Weights of a small mixture-of-experts language model, trained from scratch on English Wikipedia.
Training: a variant of Adam for the experts, 771M tokens, 5885 steps.
Below are experts of layer 2 (counted from 0) of a mixture-of-experts language model. Rows are named router (the router's row for the expert), up (a neuron's input weights, with its number) and show model dimensions 128-191. Each number is 500 + 50 x the weight over its row's rms, rounded and kept within 0 to 999. Numbers have three digits each.
Before each expert's rows: "mostly gets" lists some tokens that are sent to it at least half of the time; "gets" lists some tokens that make up at least twice as much of what it gets as of all text. This comes from a sample of Wikipedia text that the model never trained on. Tokens count by the router's weight.

# expert 26
mostly gets: "se", "et", "ane", "stra", "wer", "ike"
gets: "et", "age", "se", "ra", "one", "ue"
router:537544508552467581450480478562450486506586606573559557457490441447522557432416513569535468516552474561444527509403503455439557543470475450444463471447461493485430570441498467449498548558554570
up0:471570489597466476544502502612536449496526541524540541514465475471538483487499504568590464550611502498415583512480453485491535535467471498447439467525506468460450529531457452469550565543561482
up1:506574477535537598586517530522483494364496485510526520471508493518521542505505565556571460529569524499364561543435523441462541508512547484506443482449431499461451509452472433418532509515508603
up2:555573460512499475512559493543543506473542506435561557448451489442556496456501482533557468587553483573512510511473454472516505542537417526459506479490551484438459543473532469470505506454492529
up3:555569431542474510475531479551505498446542560490535549469494476439535518459453516583459437549562425566405586561442522452452560564484483457489435442452464446447442546447478403450541508591556498
up4:510511547527471478392570444562501531453525506447499540539505449497556516537471498505488491481590445489446537487486576433459529576552430512439528462490532505452442539535415416495473563562490577
up5:522584464569470536483549487545503480437551544503541564419487451428487552454471525568508443528583441522445597567458562497437578541468502482456439453440436438419421551488477445427533528548530509
up6:514569440516502585490542462499482482455503540531573543445481441462499538486476529561545458530563491552425608559394544431432559547480458443517464476424475439482453536482496437421527503549538520
up7:518537483575483525483584415497486523467493537532526552500508400466515507466484503651465458509531475547504569606447534468464538600466502470475443425444491438466456547466417446437515531496517511
up8:541523483526487489466530468567546451434550528494564526402463466458516527466451532635478455542536446509450548604449525449412565545476423468436453476438464415429466496468518467466500490543549537
up9:519598519505425511492523476608491504454535562466523504513488428424477524479484494625547428573541479495401570578482582478400576515512456458444485430471492459448452542513459474468472538492491535
up10:570608514541474518470542461561514513421513536521542541433512423460541535491432473562500422511572401544457561527392534494437540502496542479488389432497456476448442491470487410438581549544548527
up11:520609498541497574515594479575549493514533542503550488427516513450548504409508536565537475583558418641438506552370532506468463503516502441441470487394481443514430526458506470412558475502541551
up12:520538520570433501382543435545523486481582506479513567499461462473510581494475526566502429540547448545442578509428568463440518609434497422443396440451446461380450514480394444426508569569557545
up13:523584464523456467505528495508548450468565491518594536430479417420518574492466491534533406534495477495456520569523519434439490591471418499489434441450461456482452570530485483422569584564505493
up14:528601469576481516518534480564491499484548533465488492495530484465487595473456581514522444570538451546464483542500517507428538581492482445502481474466476462459522530471514435450508540515588546
up15:542551495545441556512511464573580536411545573564552537445446471446522488423384490510471486551533508568447520509453525502465536495495541433474460510528524465466439577516435411345453520485536528
up16:591649560545465496509530549535460489447504556432520498533510450489531488501408585524565439508546449507513503508479548499470503488584495458454499455514467505446464584496485437462546593641542574
up17:539582462541451501464564466570531520435531544479529496442471421423559531459462522560486422488559412524429570545423568451461563556465482448452432441442455436476459527494462427438497538564590509
up18:564566474579469545469525442536516486474563526544562556473476464443513525463445546566480421534526432574460574526411550455452565544462475421463415465449480438419446505480444403417488539529542520
up19:561566489561400527432550483531505487393558544508502558481473484471472526472496544560468466545537457545478580534438563441450539562462479462469429485492443430440464521467463429426504525549546505
up20:552586512530480515472585429532501494475557520510567524477458488433481587501469549578474433491520451548445543543459515470406520566455457481507418458458459470416409522513462439444457587550540485
up21:514533490568440494478521460538558573429491536442544573454433428498486483467447477593464440511539466521409549564398554499451592555501500475474455504463441478437470588480464428449549573554506498
up22:514564464562454480518563451582527542466535478484531544479453478462512519472486538586468426550502433532437566580418572479436569539441536449475462458502450395448421502483481402451505555556572547
up23:568482420487447558460500470496569501467559542506624558399503426387480484505467483541548387584604473534447487542465541459497562491432465422471472510515420444440478535449395485399559537517599484
up24:562524516568502504523561511469592456472529479539540551486499495513563588464515481538538512539562444455490583532357488467453499538443506533476480478427425510447458491445453417443583474528489489
up25:491580424479511539421484470499407483471489596583437536521515453519481406549451538520553467538526484499435506468572581529478536527492381481507491513562494451469489558499430472497501523527600499
up26:522556482485493492503545455521550505431520581511574539399465411474547584486438511535518448589569453524417536578450529463440551546485456406514444474488420452449475566472478388368507519601531504
up27:537569507579463560480537457569572506471543536538526511428476420429499543500449524535496427512520465575441613531406573499437555545469501461442432401490485387439454528447468388441525546548574536
up28:547566516524447483496496476599534505451577574510516502479462493405486524471473523555563456533552478522427547491499569482421522545486446453456449372517483434474451520536505464498461505466600520
up29:520542443486485535490498476491498451442513546478496481515479492402491527429444495512529411556540512488444525548499499445488552538422432454495462495475429467494472497448512432430459568521616462
up30:559608514532448515479528489528522518502498565558554531546484467528466487436457515536464487529577497566452541546459553485455522551483464464417446471405458462478428553492499408474475487572520503
up31:477546551536453470454507462535471458460518538515517520495494442435495529515490488579481487544563442540458519565440556470430541567490438380426464429460488408441433557518460450428505487561542516
up32:528552469541464511447529419544513487451559505503547502462481427437489554469467525574492476536549414572447551558416554451441555550467443418446470434443451409451439562507479432407524503537520532
up33:524541495538462482467534477526580466434531538492576579471453440509491521508413474543507500556480502490492545549468536483461552556488533434448465476464484439441429469523491450406553526547516501
up34:555571512537444521516556473522490506504542470567602568495492416427483653455487498574530434520519449522446539570421506443436559575471521488412451434432459457461408546540397462488520525558534517
up35:498540511498450438493573445495527467409591516476504517496561489477578592389516521546454433483589436530441549511475518464465531578437511455457448481469482483491437523450428417400495594536505453
up36:518590499541490500508567459566519546468485547515553511435475413425499549406518534561540396501541463513473560571476517471479569552468431454444434445433404430430428522526453461459553565502499488
up37:544568476543477521521527512632594506429607479443584494453500437488534490506416548533463448511526532569467520543473509501484576518444511493460454420471466466453482598504428491450551497537560565
up38:522550474529444442511604489565542534482559482506517523451453471458504509402438567524415430511566487504470527622439533451415480595480456502427486483421500480453396536491484430434483533520499493
up39:587622541533455500474537493556520510513504536481554497481479456509460501471465587502541433523546435530482527521473516448468496542504491415467489459467482452444452588511455436440469485617539502
up40:579518480546484552495555449523616512456518523537551474432504485454506565459436565568495478524600494528446554587502523465452560536479500438477413470452494389439403566516487441433527542586517545
up41:545547507592499554519559447503547488437516513521506455550489454520527513488522580516422479448559451488383541531448558516475456478512468409491476398413508385426396601495451406366469533549537590
up42:541604531581470527494523469513560512491598521485562560398446442408489541409513527543508463548522478495420529518406522459406544548486430444472473493433469420410466583511455420412533537538530519
up43:621560401514484549573627497509549529454528450539513563485523511495595556459414552483545511577549446484512527547434494475481489514345396513469510484385508472479464513511461436413474459445419489
up44:465602417439527513523509497523514486522562574476454426508556475489511483551495529566600424511544556504487528558478551463480450480484435492450468457482483439473481434499481489474515517451544590
up45:553564439543464499462588448538528497467495491500545495450452476468466535496496534560471464503561454529474549562457562452440520575505468484463406465496502454456481519477494467465555573571558510
up46:612588530556418497433529475538524527487534531485539512517516458502481519437440562554481460568529450561478618606487550505403517503498470450537441488433469404415460575452480415425499482595497482
up47:556578496533448504518565468573579454446551466525538542501466477462507526428474524553502475496604411526442587553440564503419572565470480444485484462430466452445444543513470430449524489552562557
up48:534615488532498513507515474518486523421623550461499541515495486400475515436463511557519427558543481462483534536431543475435493599425483482398466426394478454475442493498463428402480543618585480
up49:513581499536464494490569421559518487469550531533518517488475447452502514459513545545466390540578452527409590547462567451430593571488483393467442468458420395458431540486468406423539558587539534
up50:553617538580452516460538483543531535472527488483533549475441478448531534440455571553422464543511496556511564555442519492432521502485510420492476477476479429442378527470479399401479533518567503
up51:608606501555450516466564489576534464420504545430498535473537488486497466468414589530489423541541481479441569533383545449435537517493526492474474488480472439423453578467433429400503492499512509
up52:528584479595488509467507433544493512406529517510524531457509465484483519459450533567467411548533468528438568529391544484435547517464481475491457453495472434467503521506467429404478523543534531
up53:508550519561436478429512445575552488468528527509521516494477443460465535474442476575511475508531466510488538511421574481445543554492522449436460378449431486495495557469480418470531512546562517
up54:551583505559445496492518422580567494437581525497572506476521433441536553477436518565474403504564456522440569567433552472422569546467497444470395415428447431423441532516460406432507531555538503
up55:545554471524459447494551446517529443469506456501523505505540506519467576506444586540469416507544444533448539591464515462442489608492469459505453403417517426500423545484493434426513557521557559
up56:575542480525461530476557445509503468451536550494554549480476499424525575470461473570505493560544425514481557567444548513433528559478474453472450480420431426429449553465473411418496519549524553
up57:556607493591465543448576468547513486448573573554544563448494449408510542449455532567483382536540463521454535563434539441451572536490462464468397461468467476415463509439488425428512516540563531
up58:567578472562443471455537417593533484442530541515587508460474464412495517437463557533509465529534451552437558550468525491413565526475461447496433436482436424477436509493464427478523514522548560
up59:531531529580481504447614441564520492460570546497493550446465472432495540453497526543556392593499444564443561572445536457448567569504456497473474459476458484411407534509426414453540554556545553
up60:553590467549470541486554478550503453465514509465513604445507468434520546485502557585479433577544439547411597520449542451447530536469467494462419473468457390452437541490452419462507587569567501
up61:581579519555438506444544419602525485468556546516544510479502392404488506441489562554479417537586441561453549555401563442445544546457543383452441414482416461462435474496511495408531561528582528
up62:518561466540462503531497482586619510466547512488464539448458460445485491396514515626511431571514535571391491560398483465464583570492525494425486432455404409481462540546472512429569498579448488
up63:505539490498455526493490428526561479447554593454550451485436449456494483455507537523577439520575463542447574534461543468446533545458490467495454473448443435430443564523401428408509522588595526
up64:517617453558491493529551502475458505442506547578606536519484492553533578514490505566472434526563460580502516555495486470441473532426463480516453473527511420504486494502513485417528615539564502
up65:617553502507439504447494527473487533472583597533504545540496479454539497497407542540580468589553465600456497495553551494452513492495446479477465465457522486412506547471496422474522504631532485
up66:516574454516398496582493531552584502481464605457493550427550443496518482481472579527594448539517468562432507554523486456478528572482483497496505478487470438437491459502432472482536441492626520
up67:544554483538444531456559454572530542411563551500523533473496451402529516450475547572512433520558474554425541568431570499408563510460481423453451459501430446402468553506436427435529535508555520
up68:549588490591415530436543428578491517423564611458542519499534435371523519505509487553537415534514439456331521513418562407374601509505467440484412497531444443429450521483526484466470519598553504
up69:543575485559455509464537456550512482454542532511558532461493434422519504456472531603528430527545456516437536538441571463441535561481488449462435434448494440436426586477431412447508498548532506
up70:562576469558456501455570442548544566459568514521562509488446461497509502468450552521435453488542452543430569580463531492461557575525487447500429455442503448434485547500430420395472525598561514
up71:541538545530444498498550482544494499477583584596621502469466427477505544495516617545545470545516475477452543532475580392429559547511465466463469434500507428460474519512501457444484516549521536
up72:545554470529440486468566477580473507464526525495576490477497490420489525494479501578492456533556461512426575632481508403427542540463503431463398438465451463473407495527481438447521531542550543
up73:567589499477502547462548487560535508439610518483597518410498427435519594463486567577504457534548436545455564565457529401423524521460451418472463464445443411428471561493498411392465533574516550
up74:568585472558482509437552487595510492401515514546519503480539455434500566425392535513491436525581426529454569571434515486423556531515437487483415403415428433440430512472451403432583469551553548
up75:501558462506434546506625515521493466449512542475597578492542459513514479543391504602517417566514451442480553542477567483448589567462546469509460436467500481511441557463440437393439546510553487
up76:520556496549480443537551524527594511484548487506532554502466539452592507512465545525481499527517536500480531498541553449464527594431530487435458461421501457376482606496415526414501465638498533
up77:525519487561481506469567473547527500493540527532542529429480481442522555454483531562495442512553393537424535544420535429461583546446467454463455451478451467402459550495491393412556519561577521
up78:551545510573419533440548445523552488406575529521517522458502472425503548443493524571469450524573438533462572571441563473450536558470493452467414410435496418419451515502473424413494521531499525
up79:525537471535400450469537457520487508455569569528556500473438439460480517536488530565534422535566479506485536534440567492447502583447500446401422447440500482454483558512463418490517530540572520
up80:553573476565515516490524492585536510381541580496517554467511489439487552447463509581523410585524482528428534551476564492476530487485483448480433416472503489439453530434468421417525525510561555
up81:609522482501496459504499445553497505483520555475620509441445447457537558505470507541488488505611450508478478562475554517456521529457471433441424375472501465475466517485452473450379522529546508
up82:557546520480472468475464460533486510441445541492509442510500432510446506525504508576454469477533463432417541536476538508461513556483433503488449450570454441492462575533548435507493515510562549
up83:542589506546430504497520431537532514465564562528567579478470425403533488430468550574488421543566487504496540557430573485439503607477519473486461433436461395438449498499470449403526536568554551
up84:476547536493518508483481481532587544516539506537478526489420420459446543547490497580498432503559525541432542554429485425457506559510462443408511424450446446428428568530432481467435527607485541
up85:503578460526439479495542445630496545435547535522580550390453461439546520513465467502572471627544475532462520543417511453439545536529535469484443411479418450488454441527509462451614562567527548
up86:587564473560505469490592484561532499431567538478526485489474461496486587503435525550447405544582448529473590536486553466420520552468512459481463471507463416422479529472490412434519537559583515
up87:496555508573463544431509490509592465451478578524550522485520464438530452488467540579518448477612509542407603538473523476407611531443458439515472523524468438435422551451478466435510537521514525
up88:615541484566471547424531486554527512430525487502562506425485444448509567466399537563526413511570436566407585536446566475444590537530476449450421431476477474402443524448477443449536559572607528
up89:528604505476426526540447480533516425475570554549496531496531474446438526473490537578534446566467500544477529523484609437444525554505400477385465479499530377468495507516559482480537481513499515
up90:528570468535488519522505485530478460429526522490570496449498461465535515501455532608470448536539401524441578548442542479468525530472427478474447466482484388455432537453474416466538544566602526
up91:523549439536482478556527540519543513520577462539529554487487445426452562438415481519539448578517527522444523596421546412443540549471490503471477478435480406506419540490517433434525542618496482
up92:554529483574428504496505503584524505433517545537549499513430463459537513426507516494495515546562425550462580543463562418461508523493546471481448461479441478437441571489432444437510477527563575
up93:501580511522485560526532464590497445522512570498579587496563515448516552492440582574526452502502464578450528518433498513477536480535501475503507538410488452447391495482430461487528558536532491
up94:513526516525502516488498468500612525469546473466485570496436504420484523494508493562522472541480438545392534506441521419489581543477461471486477471466424452482500472473432477404520522558551484
up95:556552476562463526486554458578520489457571549528546520438491446458499545441463523586535424548571427539423570572455529450455543558474461449453476482448456448403418567481455451450511541539550528
up96:506537444532414526494507486538518449442610478484561522515551514407484567404491548599511395546523458540458536567449540440450518575505468487446459396473481375463522500449537479435503492591550566
up97:542569489563475511457576405535518511473550507523569572469473442471514569511489536576504447479573407564416528565434548467423545555466471470488457412443488411437438527474469434431491535552566518